config = dict(
    router_score='sigmoid',
    balance_loss=0.00613,
    attn_scale=0.102,
)
Below are experts of layer 4 (counted from 0) of a mixture-of-experts language model. Rows are named router (the router's row for the expert), gate (a neuron's input weights, with its number), up (a neuron's input weights, with its number), down (a neuron's output weights, with its number) and show model dimensions 128-191. Each number is 128 + 32 x the weight over its row's rms, rounded and kept within 0 to 255.
After each expert's rows: "raises" lists some tokens whose logits its average output raises strongly, later layers aside. This comes from a sample of Wikipedia text that the model never trained on.

# expert 0
router [136 139 138 154 109 115 170 109 145  77 120  91  96 141  91  93 147 160  89 145 120 124  82  99 121  70 179 147 167  90 170  96 135  92 158 136 148 175  61  54 180 141  75 134 150 147 139 193 147 179 133 152  96 180  50 173  51 116 100 142  93  63 148 118]
gate0 [149  49 119 162 150 141 128 181  93 141 110  95  90 146  86 160 149 150 130 162 107  94 121 125 120 104 126 154 105 150 140 146 116 132 129 112  82 187 163 118 142  83 131 157 171 107 100 157 138 195 106 119 138 155 119 105 136 140  71  62  98 160 163  97]
up0 [ 56 155 151 112  94 171  79 113 136 115  97 157 165 177 119 173 126 128 146 151 104 115 105 137 148 139 144 184 147 132 134 181  94 121 127 193  84 119 135 160 165  95 119 125 176 224 112 158 134 117 111  73  59 118 164 111 155  41 129 102  77 137 189 150]
down0 [ 86 125 178 127  51 158  93 114 165 118 158 114  75 138  54 132  73 141 186 159 154 148 111 139 111 134  52 103 121  93 149 121 126 116 140 116 121 178 117 121 104  98 157  99  92 116  87 140 129 104 151 117 142 176 153 180  99 159 177  81  82  64 108 152]
gate1 [137  99 125 101 127 129 145 223 175 112 128 106 160  85 144 123 159 120  71 117 118 172 137  57 153  79 187 105 145 103 182 127 134 107 192 122 198  98 116 138 148 129  53 103 116 184 146 130 145 171  98 115 152 111 138 145 115 137 137 137  80 166 148 117]
up1 [ 81  69 120 188 141 104 110 137 145 113 105 149 139  58 120 185 133 103 130 125 111  92 207 120 119  94 122 190  99 160 126 100 136 109 178 136 121 120 121  99  86 185  62 105 138 103 106 101 161 107 148 109 165  94 147 105 108 194 108 174 155 160 168  97]
down1 [137  78 150 122 154 155  92 152 127 108 129 118 120 200 104  84 121 124 162 164 147 127  71 149 130 150 101 202 154 103 175  80  91 160 167 183 185 141  84 109 151  99 138 107 154 130  88 173 128 145 131 177 142  80 158 176 126 148 109 170 127 176  72 152]
gate2 [153 185 128 136  88 140 121 140 166  63 102 108  59 140 191  95  89 150 103  98  97 172 106 191 101 133 158 115 124 102  59 168  90  92 139  86 150 140  98 153 129 125 171  97 146  72 155 180 179 147  93 107 107 133 126 148  77 119 107 111 150 143 114 112]
up2 [142  93  93 124 185 141 132 204  49 125 153 148 126 154 142 166 112  85 133  87 100 198 109 139 145 124 113 102 132 172 125  40 138 100 109 109 162 143 120 102 139  54  85 115 148 126 143  97 132 142 131 171 121 152 104 113  74 120 145  88 176 172 120  96]
down2 [106 146 123  75 165  76 124 149  68 156 114 151 134  68 154 102 158 161 101 162 116 127 143 151 132 111 121 126 171 163 135  70 158  89 182 150 137 179 143 125 100 171 171 206 155 167 185 101 112 100 119  75 124  92  65 158 132 183 128 174 125 126 152  88]
gate3 [169  96 196 111 124 112 107 114 188  91 191 112 148 120 141 134 106 151 153 202 171 160 151 118 137 155 188 232 132 147 100  75 111 118 120 142 115 127 130 102  66 119 202 134 132  97 176 129 116 144 100 197 137 144  90 149 211 181 125 140 138 146 130 203]
up3 [100  75  92  54  51  87 121  81  94 126 134 132 131 136 145 129 139 139 134 103 101 154 179  87 167 112 141 200 131 169 135 140 128 151 166 170 131  99 140 118  70 127 144 130 141 146 135  89  86  48 134 100 162 142 151  90 105 175 134  78  98 152 152 104]
down3 [ 76 101  83 149 104 170  77  71 123 166  89 144 126 189 155 115 103 134 157 168 132 167 161  95 170 156  59  95  98 146 116 159 133 181 150 177 127 118 170 183 173 117 176 163 106 135 104 152  74 126 163 118 136 108 232 136 145 153 111 133 118 198 105 149]
gate4 [129  65 104 147 119 118 110  66 148  81 119 109 117 111 174 103 151 170  94 198 176 107 135 120 104 127 114 105 187 108 162 134  72 161 139 117 130  84 123  76  96 172 146 118 150 157 130 113 123 138 134 143 157 173 105 186 107 142 159 175 138 124 127 170]
up4 [139 123 167  91  79 124 120 133  75 150 111 182 148 126 179 171 162 110 112 169 209 128 173 153  97 136 140 117 127 136  75 193 184 146  65 158 127 145  97 119  94  86 121 141 100 107 179  33 149 119 120 124 109  92 200  96 165 125 131 104 180 119 177 149]
down4 [159 121 113 143 128 134 114 149 123 127 171 101 126 132 111 151 124  46 155 131 127 135 123  88 125 116 158 137  61 109  88 114 161 202 107 156  85 162 137 137 171 113  80 106 144 116 113  99 122  86 108 144 129  90 127 113 160  96 112 119 173 149 148 156]
raises: " should", "- Phylum: Arthropoda", "ifying"

# expert 16
router [132 141 170 147 142 130 153 140 173  56 140  97 138 136 130 113 104 154 113 119 141  86  96 108 126  64 169 127 157 138 146 124  93 121 174 159 151 170  63  78 198 141 114 157 133 103 134 182 146 176 113 143 124 122  78 159 106 142 124 136 136  54 151 158]
gate0 [116 139 127 109 163 119 126 205 113 102 113 141  92 165  99 112  99 181 110 104  93 155 143 137 179  88 124 162  99  80 173 122 131 125 113 147  98 124 140 166 157 129 133  92 140 102 114 172  90 166 134 104 136  44 144 119 110 194 144 176 149 129 149 163]
up0 [ 95 160 107 140 116 129 121 158  76 141 135 152 185  63 208 107 145 124 164 164 131 150 157 158 183 143 143 122 108  81 139  85 113 163 145 125 145 142 157 173 163 133 100 115 143 112 130  60  95  85  89 123 156 115 111 157 124 183 113 163 143  99 116 207]
down0 [135 180 103  91 167 158 178 197 143 118 104  99 133 106 108 172  81 138 129  96 137 204 148 151 109 148 148  96 131 152 115 109 143 157 110 146 124  89 106 181 133  78 138 101 123 160  60  97  95  99 127 175 138 134 153 103 151  91 146 171 155 100 114 113]
gate1 [189 122 170 142 126 114 119 136 156 157 146  81 126 144 161 100 111 119 106 109 158 133  82 109 175 122 200 176 107 159 125 154 109 109 107 117 148 151 181 125 115 140 116 118 143  50 134 113 146 114 112  91 170 133 119 132 144 106 188 168 192  27 160 113]
up1 [ 89 150 109 152 151 104  84 127  86 126  88 207 170 130 121 129  80 161 156 130  87 142  84 150 136 142 120 160 169  96  86 169 110 138 153 164 102 138 144 134 135 138 163 106 129 160 128 110  62 155 152 150  50  86 161 164 111  93 129 107  81 113  81 111]
down1 [116 120  77 146 121 107  37 124 164 115 180 136 132  96 156 112 127 146 102 152 155  85 115 166 106 111 134 149 172 154 127 159 112 147 158 180 143 116 125 150 168 112 159 138  79 140  65 131 163  97 111 104 111 159 151  43 103 170 136 163  97 130 175 120]
gate2 [142 178 127 129 151 109 157 111 173 137 112 134 100 112 129 139 125 157 102 126 152 164 102 122 136 110 156 192 143 169 136  86 104 101  91 162 155 104 129 114 119 123 162 124  92 205  83 198  87 163 106  82 123 120 166  80 100 128 113 122 150  93 149 138]
up2 [ 17 140 123  87  99 168 133 163 146  95 149 145 145 108 114 153 105  79 107 142 137 134  98 154  94 133 152 114 134 114  98 147 139 169 149 152  91 112  83 146 150 134 150 125 145 100 107 122 129 144 135 130 132 135 123 127 138 127 166 124 180 132 153 102]
down2 [148  34 109 132 145 107  71 162 129 128 119 118 132 193 189 130  77 138 144  89 108  62  91 108  91 136 142 156  81 113 118 131  86 151 162 151 146 156 112 121 135 129 130 103  93 111 145  28 145 135  83  84 139  96 170  97 174 151 163 124 174  99 109  90]
gate3 [ 99 110 120 116 145 133 162  70 101  88  79  18  92 162  69 131  73 137 104 118 127 149  79  89 126  85 120 137  88 119 120 106 107  99 176 102 174 149  54 111 127 169 135 102 115  98 137 190  65 106 114 168 161  84 120 168 114 163  71 173 139 138 139 180]
up3 [161  97 127 127 144 100 116 122 148 147 179 181 141  68 118 139  71 136 172 134 134  84  90 142  86 118 108 163 126 154 106  68 168 102 170 126 159  96 186 132 113 124 164 169 160 160  97 166 136 148 171 106 141  92 129 131 183 109  80 132 108 141 101 177]
down3 [105 116 199 159 121 119 131 109 132 119 162 126 132 137 151 124  95  76  75 167 119  97 145 134 100 133 132 107  99 150 116 130 150 100 205 166 103 116 154 102  70 122 156  91 113 189 139 178 137 130 123 103 125  72 112 118 159 136 135 137  72 222 173 136]
gate4 [ 96 124  90 120  87 162 111  96 103 143 125 120 137 150 119  88 122 172 169  80  60 176 118 139 166  71 142 150  86 114 121 129 121  96  93  95 156 168 146 135 140 125  74  94 138  81 132  70 160  97 102 153 107  76  71 132 120 154 172 150 131  29 147 113]
up4 [172  87  95 122 153 165 140 110 156 162 182 129 160 100 151 156 104 102 182 170 142 117 126 142 107 119 105 118 109  85  72 139 172 100 123 182 107 100 135  91 118  34 167 101 132 147  99 134  86 126 161 122 170  99 141 121 210 148  45 118 103 116 169 121]
down4 [140 115 111  89 150  98 121 158 143 144  42 110 145 145 169 158 106  74  91 133 190 146 139 201 138 130 156 167  90 134 153 107  69 154  80 112 136  90 110 166 132 149 136 110 110  88 158 129 103 146 116 110 101 133 128 137 141 125  78 134 138 111 152  88]
raises: " at", ",", ", The", " at the"

# expert 4
router [163 131 137 168 122 114 149  92 183  82 159  65 116 170 123 111 131 138 103  95 144  74 102 124 156  67 215 144 149  86 134 136 116 118 138 187 140 154 116 114 163 141 104 103 126 163 115 154 130 161 107 109 144 138  33 166  72 141 130 150  88  59 156  95]
gate0 [153  69 141 105 159  82 157 140 149 113 165 148 128 107 133 159 160 151 131 150 117 124 124 188 127 153 180 147 106  96 108  92 143 119 113  98 147 138 170  95 131 126 234 154 153 171 170  74 101  82  69 129 146 141 167 130 129 150 152 132 129  91 180 136]
up0 [206  97 193 146  66 138 136  88  81 166 145 152 135  81 125  96  95 125 167 115 202 146 164 191 119  80 113 146 168  17 106 135 130  78  63  97 129  83 116 115 137 157 168 150 159 107 147 114 139 111 101 114 102 180 116  97 151 105 141 153 140  95 180 110]
down0 [ 98 133 120 118  86  70 127  74 110 129 162 170 128 135 196 144 164 125 103 123  84 150  77 135 182 116 148 101 126  92  90 150 122 114 136  61 150 141 114 174  94 106 185 175  94 112 110 127 179 134  98 182 163 157 139  74 174 157 159 114 185 138 115 173]
gate1 [117 155 143  71 140 127  92 126  96 113 176 155 103 124  79 101 113 197 124 148 128 113 118 117  84 140  92 170 115 140 151 130 107  88 111 133 152 156  93 128  53  70 150 168  97 125  99 106 112 180 109 143  94 154 139 125 126  83  53 136 118 140 121 103]
up1 [150 107 103 159 121 142 131 120 153 119 157 151 142 135 165 104 128 121  92 144 141 146 176 126 149 183 181 119 194  76 122 168 139 126 106 128  86 197 159 157 149 122 128 122 114 142 105 108 150  75 135  86 177 102 161 168 126 143 175 144  71 176 132  94]
down1 [135 131 150 121 117 153 127 136 114 141 159 161 126 153  48 121 100 139 106 139 134 112 142  73  61 128  69 143 150 108 115  97 149 146  81 138 115  87 136 101 130  81 106 150  85  32 125 151 129 136 100 149 159 146 138 158 157 124 118 134 113 115 144 101]
gate2 [150 111 129 163 164  69 119 155 138 102 202 129  89 151 136 105 106 108  82 128 134 122 131 138  79 159 215  72 104 109 179 153 119 118 177 140 151 139 133 151 189 160 112 130 159 115  94 170 104  96  55 154 143 122 130  96 114 120 164 151  92 113 155 129]
up2 [235 131 135  97 104  72 150 148 143  98 188 148 119 139 173 126 139 128 130 105 135  96 128 152 101 112 193 117 128 149 129 148 179 112 124 102 160 114  94 174 150 117 113 128  99 168 121  87 154 102 118 129 160 152 114 142  83 178 137 173 218  69 115 128]
down2 [104 158 145 108 126 163 170  89 101 136  93 153 179 154 131 115 101 135 168 136 143 125 136 126 188 181  74 155 134 109  96 150 107  94 123  85 135 115 122  65 137 130 195 125  97  99  79 111 101 173 170 150 106 111 136 154 144 149  92 145 136 136  67 102]
gate3 [ 94 107 131  93 139 116 141 147 167 152 152  78 159 144  89  89  94  80 128 188 190 101 107 113  59 129 128 141 131  65 109  92 133  72 120 134 129  88 115 159 119 129  95 125 129 107 118 126 133  84 107 114 109 144 114 157  75 118 125 125 116  62 170 125]
up3 [151  81 129 136 113 144 124  75 103 112 135 177 115 167  54 146 140 115 127 107 132 115 194 131 143  97 122 104 177 149 110 166 143 103 137  47 136  87  93 137 189 135 133  97  84 128 167  78 165 140 131 113 145 115 212 112 110 162 124 153 132 114 117 113]
down3 [110 126 108 115 150 140  83  98  71 139 162 165  85 110 156  98 140 127 108 161 121 154 128 193  28 161 118 199 160 164 153 218 163 154 131  96 139  86 118 131 102 120 134 121 130 106 122 158 153 139 141 119 115 216 135 122 172 126  82 105 102 131 101 104]
gate4 [154 149 142 115 159 130  97  50 146 117 124 107 161 146 167  62 116 149 149 106 147 104  78 125 114 183 176 174 166 130  88 152 126 131 104 129 147 117 131 167 148 139 117 154 125 143  86  95 132 111  90 103 148  91  89 194 120 151 156 121  45 103 121  36]
up4 [139 101 108 103 123 212 166 149 107 101 144 139 160 124 163  85 166 140 170 166 146  98 131 146 154 145 129  86 139 132 126 169  76 127  67 131 142 148  94  95 139 114 110 110 194  85 127  95  81 121  71 121 146 207 141 112 141 164 128  96  81 134 159 179]
down4 [176 138 111 118 176 110 147 108 115  97 112 121 133 121 138 140 118 118  75  67 133 129 140 146 166 160 127  81 165 104 130 135 142 186 202 162 118 135 127 126  74 151 180 117 131 165 150 105 126 111  77  52 136  56 141 177 113 107  78 158 133 131 133  61]
raises: "\n\n", "\n", " It"

# expert 25
router [ 92 101 173 130 130 134 123 131 158  92  97 117  84 109 129 112 121 152 148 162 156 114 107 119 151  39 152  74 141 118 127 115 155  70 176 115 137 136  82 138 133 144  51 124 144  77 158 164 201 176 148 125 145 142 107 134 127  84 143 110 139  41 117  89]
gate0 [ 89 153  65 125 156  91 118 135 129 140  93  92 116 139 148 108 128 145 142 103 159 161  79 171 100 113 103 199 109  95  93  68 135 156 121 133 154 213 150  68 166  72 156 129 124  74 112 185 106  86 144 129 136 133 148 117 119 104 113 102 148 131 102  65]
up0 [116 143 184 144  64 135 140 105 129  95 117 103 119  51 132 114 157 106 147 137  80 204 174 126 152 172 115 211 165 106 140 134  84 114 115  68  94  95 182 121  94 144 135 128 135  84  95 195 138 139 134  87 104 142 123  81 165 158  81 165 101  80 153 151]
down0 [199  79  96 103 179  55 183 173 144 122  97 132 100 134 139 110 102  85 125 136 114 139 134 135 100 147  90 103  98 145  88 147 104 179 155 146  78 117 146 130 122 150 113 105 130 150 110 112 125 132 112  97 152 151  74 115 140 110 133  89 100 153 144  94]
gate1 [107 142 115 147 214  88 132 138 147 119 135 123 124 119 173 143 123 134 117 158 173 192 142 153  67 126 177  81 152 106 110 127 112  91 193 130 110 124 143 138  69 176 163 223 107 103  99 131 148 136 136 181  79 121 137  97 153 143 108 129 125 119 168 106]
up1 [178 142 109 176 143 178 170  91 165 114 131 116 121 184 158 135  99 147  76  92 124 131  58 167  94  81 135 143 109 108  93 134 177 160 114  83 151 142 158 141  78 102 145 109  81 167  62 137  68 155 131 131 150  88  91  74 166 153  46 198 121 136 125  87]
down1 [118 103 168 113  67 184 129 128  83 137 143 132 105 137 135  74  98 101 151 185  88  89 104 123 117 164  50 149 156 119 160 184 138  93 188 165 126 150 188  57 128 171 167 151 149 158 174 181 148 112 155 149 117 124  98 175 132  65  82 137  86 115  95 128]
gate2 [144 177 148 142 125 168  95  51 144 197  43 110 105 106 153  85 156 174 162 127 106 170  55  71 110 124 167 118 128  94 215 147 132 108 174  97 127 142 117 125 135 143 124 146 109  97 115 160 159 111 117 171 126 133 138 177  87 107 189 105 100 117 114 128]
up2 [175 135 112 128 139 162 133  88 135 151 107 139 165 129 147 130  89 160 135 188  97 123  89 123 122 153 103 142  81  65 149 137 145 130  72  77 154 129 109 119 156 132 127  71  87  53  79 142 145 145 130  64  75 144 165 130 115 171 143 126 117 116 149  86]
down2 [148  99 166 161  71 147 114 136 112 126 143 128 113 151 131 102 214 193 122 166 126  93 177  81 119 143  97 101 109  84 165  71 143 106 121 112 112  80  84  87 100 117 115 124 149 137 101 110 143 119 173 130 121 133 157 133 132 195 143 151 103 126 148 115]
gate3 [120  73  96 159 124  93 145 119 139 114 154 155  89 117 187  98 135 183 139 112 125 113 159  99  68 102 135 127  90 152 112 145 105  79 172 151 134 150 100 118  57  53  88 103  80 114  82 185  76 141 122 122 136 141 118 121 132 122 113 126  77 142 148  78]
up3 [185 119 178 183 144 165 127 114 139 113  81 151 182 116  82 158 124 129  87 119 146  90  97  98 158  78 105 140 139 110 130 176 180 186 214 107 134 143 133  80 188 145 168 153 116 136 152 113 153 148 120 162 120 149 145 155 104 139 125 127 137 108  85 167]
down3 [154 112 179 140 206 166 116  84 165 104  93 132 172 125 131 112 133 182 101 151 160 150 140 103 146 117 173 101 101 162  80 120 192  71 160  69 106  95 155 117 171  94 117 120 127  80 143 115 132 169 104 148  54 161 153 151 114 130 131  48 153 137 141 139]
gate4 [113 113 135 141  95  89 171 128 102  74  98 183  99  88 135 172 102 130 154 126 102 166 140  93 165 103 116  65 158  78  89 129 140 146 125 125 113 160  50 105 133 101 112 141 127 107 202 203 142 157 120 158 147  84 118 142 136 117 101 105  74 122 135  69]
up4 [ 73 197 161 106  53 166 141 100 158 107 150 117 163 121  99 129 138 111 162 113 147 126 124 176 145  85 108 108 112 104  67 164 141 110  14 209  91 134 158 108 132 107 124  66 130  99  96 117 200 131 109  83  93 161 142 123 142  89 139 152  66  95 149 104]
down4 [102 144 134 136 118 125 147 133 128 102 169 123 109  94 137 195 170 179 199  90 146 135 101  91 112 152 172 103  83 133  83 180 109 112  98 136 146 107 138  86 138 166 142 134 147 131 148  87 131 171 139 140 165 130 114 177 155 149 133  94 140 124  96  92]
raises: " ", " the", "-", " or"

# expert 9
router [108 144 187 141 106 121 181 113 129  67  77 125  89 113  95  91  91 175 104  87 115 137  98 110  99  81 140 115 142 138 152 121 148  87 129 107 142 179  93  78 115 142 119 138 103 125 118 172 120 161 106 161 110 140  89 157  50 132  84 145 141 100 129  89]
gate0 [129 117 125 126 154 104 157 120 186 137  88  83 181 147  73 167  81  96 124 100 122 217 145  91  80  96 172 108 104 137 190 172 133 133 135  87 147  77  85 192 157 135 101 182 100 145 137 159 137 184 112 186 155 160 127 132 165 116 145 172 133 153 181 111]
up0 [183 180  85  99 151  75 183 143 138 137 129 120  50 171 111 120 139 166 127  97  72 140 177 119 121 138 165 152 135  83 100 131 109 121 120 151 141 163 148 139 117 201 121  89 146 125 169 121 135 122 120  96 213 105 105 109 143  95 147  87  87  90  58 167]
down0 [152 110 138 139 133 152 141  72  82 133 101 117 139 154 159  63  89  91 100 118  99 174 160 148 152 124 191 107 142 136  92 109 191  84 115  44 155 149 101 133 186 124 133  85 125 133 114 177 145 149 117 195 170 164 240 136 113 130 113 114 114 153 148 155]
gate1 [196 133 134  95 121 130  98  84 155  77 101 141 151 114  73  87 148 162  79 145 178 152 135 186 109  95 136 182 221  89 146 111  77 120 109  49 136 137  84 113  93 130 100 133  82 164 126  58 143 132 135 110 169 141 127 104 134  78 119 128 162 112  64  86]
up1 [151 132  99 113 236 150 141 151 140 150 158  79 151 156 120 193  89 159 107 108 133 149 126 111 121 109 142 159 136 134 138 111 147 149 128 113 134 150 123 120  66  94  90  93 123 175 160 167 133 143 142 136  87  63 159  81 165 113  58 159 148 163 137 148]
down1 [103  92 136  87 138 144  36  88 146 110 163 104 146 127 164 120 141 155 137 110 177  72 133 171 135 113 128 143 105 142 164 172 127 189 134  73 148 129 145 106  79 179 107 139 136 156 129 107 128 108 140  72  87 153 128 101 171 178 175 128 161 108 156 143]
gate2 [146  86 116 125 128 148  95 143 123 159  87 152  59 103 102 140 175 158 134 101 149 121 122 140 153 106 142 134  96 117 157 106 117 122 108 127  92 175  78 204 129 131 173 134 122 135 132 125 181 134 101  77 130  87 175 159  87 130  95 124 170 105 129 107]
up2 [ 95 131 141  99 142 109 134 138 139 120 169 119 134  94  87 148 147  90 111 135  70  68  84 129  82 141 124 127 115 122 122 109 149 176 103 122 157 160 126  84 114  95  97 116 139 159 112  74  95 127  97 190 116 113 140 116 100  97 136 140 108 150 172 141]
down2 [133 103 108 115 113 140 126 141 123  74 166 121 167  93 109 110 105 144  91 110 129 142 139  90  45  61 122  96 100 126 155 162  99 122  94 125 157 124 101 101 163 112  74 101 144 155 167  90  76 116 129 185 166 139 131 118  78 117  66 143 143 137 132  92]
gate3 [128 112 157 166  74 175 144 144 123 109  71 100 120 116 103 105 136 113  68 115 153 111 149 198  81 118  93  61 136 156 106 110  58 114 116 122 127 137 147 101 145  79 115 139 141 163  34  64 151 118 103 149 105 132 118  90  85 108 117 207 171 101 155 146]
up3 [112 189 172 100  81 183 206 116 125 140 160 163  97 109 152 108 131 131  87 150 118 126 181 124 172 162  98  85 110  94  66 115 126 109 123 117 129  78  87 171 111 185  80 127 151  86 132 131 201 145 142 132  86 135 136 164 126 162 197  95 139 188 163  73]
down3 [114 141 125 139 114 117 116 146  76 111 109  79 144  82 102 114 133 130 107 131 100 149 149 161 150 143 103 107 130 119 157 172 109 156 176 156  93 144 163  94 133 189 114 130 128 142 109 101 155 134 124 121 147 182 155  77 135 122 211 114 152 136 119 110]
gate4 [ 81 121 127 163 112 100 168  96 125 102 112 141  93  89 145 116 146 179 173 179 121 172 121 161 120 157 119 106 110 137 169  99 113 125  92 101 127 150  80 135  85 176 119 167  39 160 116 140 119 103 107 141 109 189 122  79 161 130 132  96 132 107 219 151]
up4 [101 116 162 135 143 132  75 140  92 133 115 172 108  90 106 133 139 128  62 116 104 147 108 114 146 134 109 123 103 125 111 107 148 170 154 166 103 186 137 165  98 133  80 126 147  96 140 187 161  90 142  65 135 116 153  68 176 116 116 119 171 111 216 121]
down4 [137 123 215 101 170 201 125 142  86  98  94 166 143 122  53 129 142 160  75 159 120  91 127 122 180  85 125 119 104 146  94 121 144 113 115 114 161 138 138  91 173 188 107 126 143 100  98 136 137 148 143 164 140 125 154 133  45  99  93  66 127 161 158  69]
raises: "es,", "za", "es, and", "ft", "och"

# expert 10
router [109 130 160 179 150 136 162  70 126 116 103 103 127 129 114 143 144 187 106 124 107 112 135 117  91 125 172 105 128 122 115 121 135  85 178 139 135 180 125  76 156 129  68 129 111 143 168 173 168 175 103 160 155 124  47 147  58 107 121 131  96  91 194 105]
gate0 [137 145 111 157 161 111 146  76  96 122 104 142 116  90 154 142  89 130 111 130 115 110 175 115 112 129 105 167 137 158 139  78  85  90 169 133 148 135 147 123 129 163 140 117  93  79 152  95 115 167 100 119 147 157 122 120  79  76 105 113 114  81 120  77]
up0 [ 98 173 127 107 194 158 163 127 141  85 159 151 140 122 141  70 113  85  70  92  82 115 176 158 131  88 144 133  91 136 121 155  36 115 115 172 114  88 101 129 145 110 130 125 148 165 110 100 141 126  89 139 126  63 140  80 163 177 193 134 128  95  80 142]
down0 [153 125  97 155  59 126 164  86 168 124 130 141 125 100 112  99 140 120 104 145  93 125 109 131 128  81  92 171  99 142 108 137 178 140  98 137 116  76 161  97  83  79 198 156  93 180 163 107 155  99 161  95 181 129 101 121 151  56 100 160 141 134 157 135]
gate1 [ 70 130 154 151 135 102 174 141 126  63 115 144 120 118 134 143 148 152 115 145  97 135 170 106 133 146 117 155 120 104  68  68 150  98 131 153  75 138 152  93 194 130  64 138 115 180 103 120  79 161 123 122 173  89 119 156  83  81 152  52  96 124 117 159]
up1 [123 165 142 132 161 124 108 144 141 183  90 113 105 152 112 139 143 106 103 136 171 149 108 130 130 120  84 122 141 172 130 125 121 162 160 106 115 156 134 176 150 147 134 113  95 136 116 129 133 121 128 164 151  63 124 172 173  61 129 173 178  86 127 100]
down1 [117 122 143 149 160 127 108 166 148 137 165 115 135  79  90 122 190 180 129  93 107  70  90 104 136 145  89 171 187  64 156 135 116 146 132 126  85  86 121 122 137  98 127 126 153 162 141 130  29 148 122 166  77 178  94 163 140 124 172 162 144 112  81 123]
gate2 [116  69 154 105 142 123 151 163 134  96 105  81 113 115 148 147  98 184  94 172  90 199  74 137  85 109 158 183 134 125 123 124 142  79 113 201 121 141 109 133 172 105 132 100  70 164 127 148 150 134 103 152 119 130  85 108 113  94 118 102 135 109  98 143]
up2 [100 102  79 135 182  57 135 100  89 117 156  83 146 165  98 162  89 145 129 103 164  93 108  66 146 151 107 107 132  91 159  88 128 144 146  85 140 137 122 139 166 130 134 114  90 164 164 153 153 153 126 158 119 172 183 153 140 141 111  96 153 154 141 123]
down2 [181 138 145 118 149 108 129 141 129 164 138 154 128  85  91  96 136 138  79 142  72 161 151 120  99  71 126 100 112  91 161 123 136 117 169 100 156 124 156 152 133 140 124 118 137 122 103  97 173 132  90 159 132 195 122 207 174 144 114 144  91  88 136  91]
gate3 [158 145 119  91 143 190 159 114  88 140 183 137 125 105 172 132  95 185 153 169 121 120  64 108  46 144 149 112 119 180 163 138 147 128 123  78 204 132  99 166  91 127 115 153 121 182 150 139 174 156  92 147 199 101  83 155  87 212 131 134 125  65 141 145]
up3 [178  44 132 111 129 114 105 115 148 102 110  96 112 107 159 149 138 128 110 123 100 103 135 153 147 106 107  70 119 118 126  95 148  46  88  86  99 131 126 123  38 146 166 168 131 120 126 162 128 109 161 101  61 127 196  98  92 170 106 148 151  84 127 134]
down3 [102 103 153 126 127 109 137 140  93 103 138 129  93  60  81 154 160 104 149  95 159 121  98 133 150 110 118 151  96 110 134 124 141 150 121  59 114 108  70  80 163  87 117 156 125  74  63 143  72 129 112 104 130 155 121  49 147 142 138 139  70 102  61 173]
gate4 [101 182 139 146 136  80 102 164 152 106 196 114 148 155 152 145 138 109 126  89 110 146 146  75 168 163 132 161 148 181 130 130 140 177  95 196 104 117  89 166 128 127 100 108  78 136  70  82 138 151  81 154 110 131  95 146 131 109 199 157 119 120 161 127]
up4 [119 123 129  56  79 152 108 119 106 110 129  82 161 121 146 164 135 146 173  92 173 122 121 101 157 122 101  87 132  73 160 187 143  81 182 159 132 136 161 139 105 123 107 171 111 153 129 113 200 118 179 127  83 125 126 155 147 125 146 127 119 130 115  71]
down4 [142 153 127 140 129 171  61 134 125 118 133 138  70 122 113 123 134 124 151 197  86 124 144  85  99  87 161 136 192 143  82 116 127  44 168 106 102 145 110  85  69 136  91  54  88 139 146 103  96 140 153 163 111 164 112 136  53  97  96 170 184 135 142 113]
raises: "ans", "be", "sh", "ey", "ine"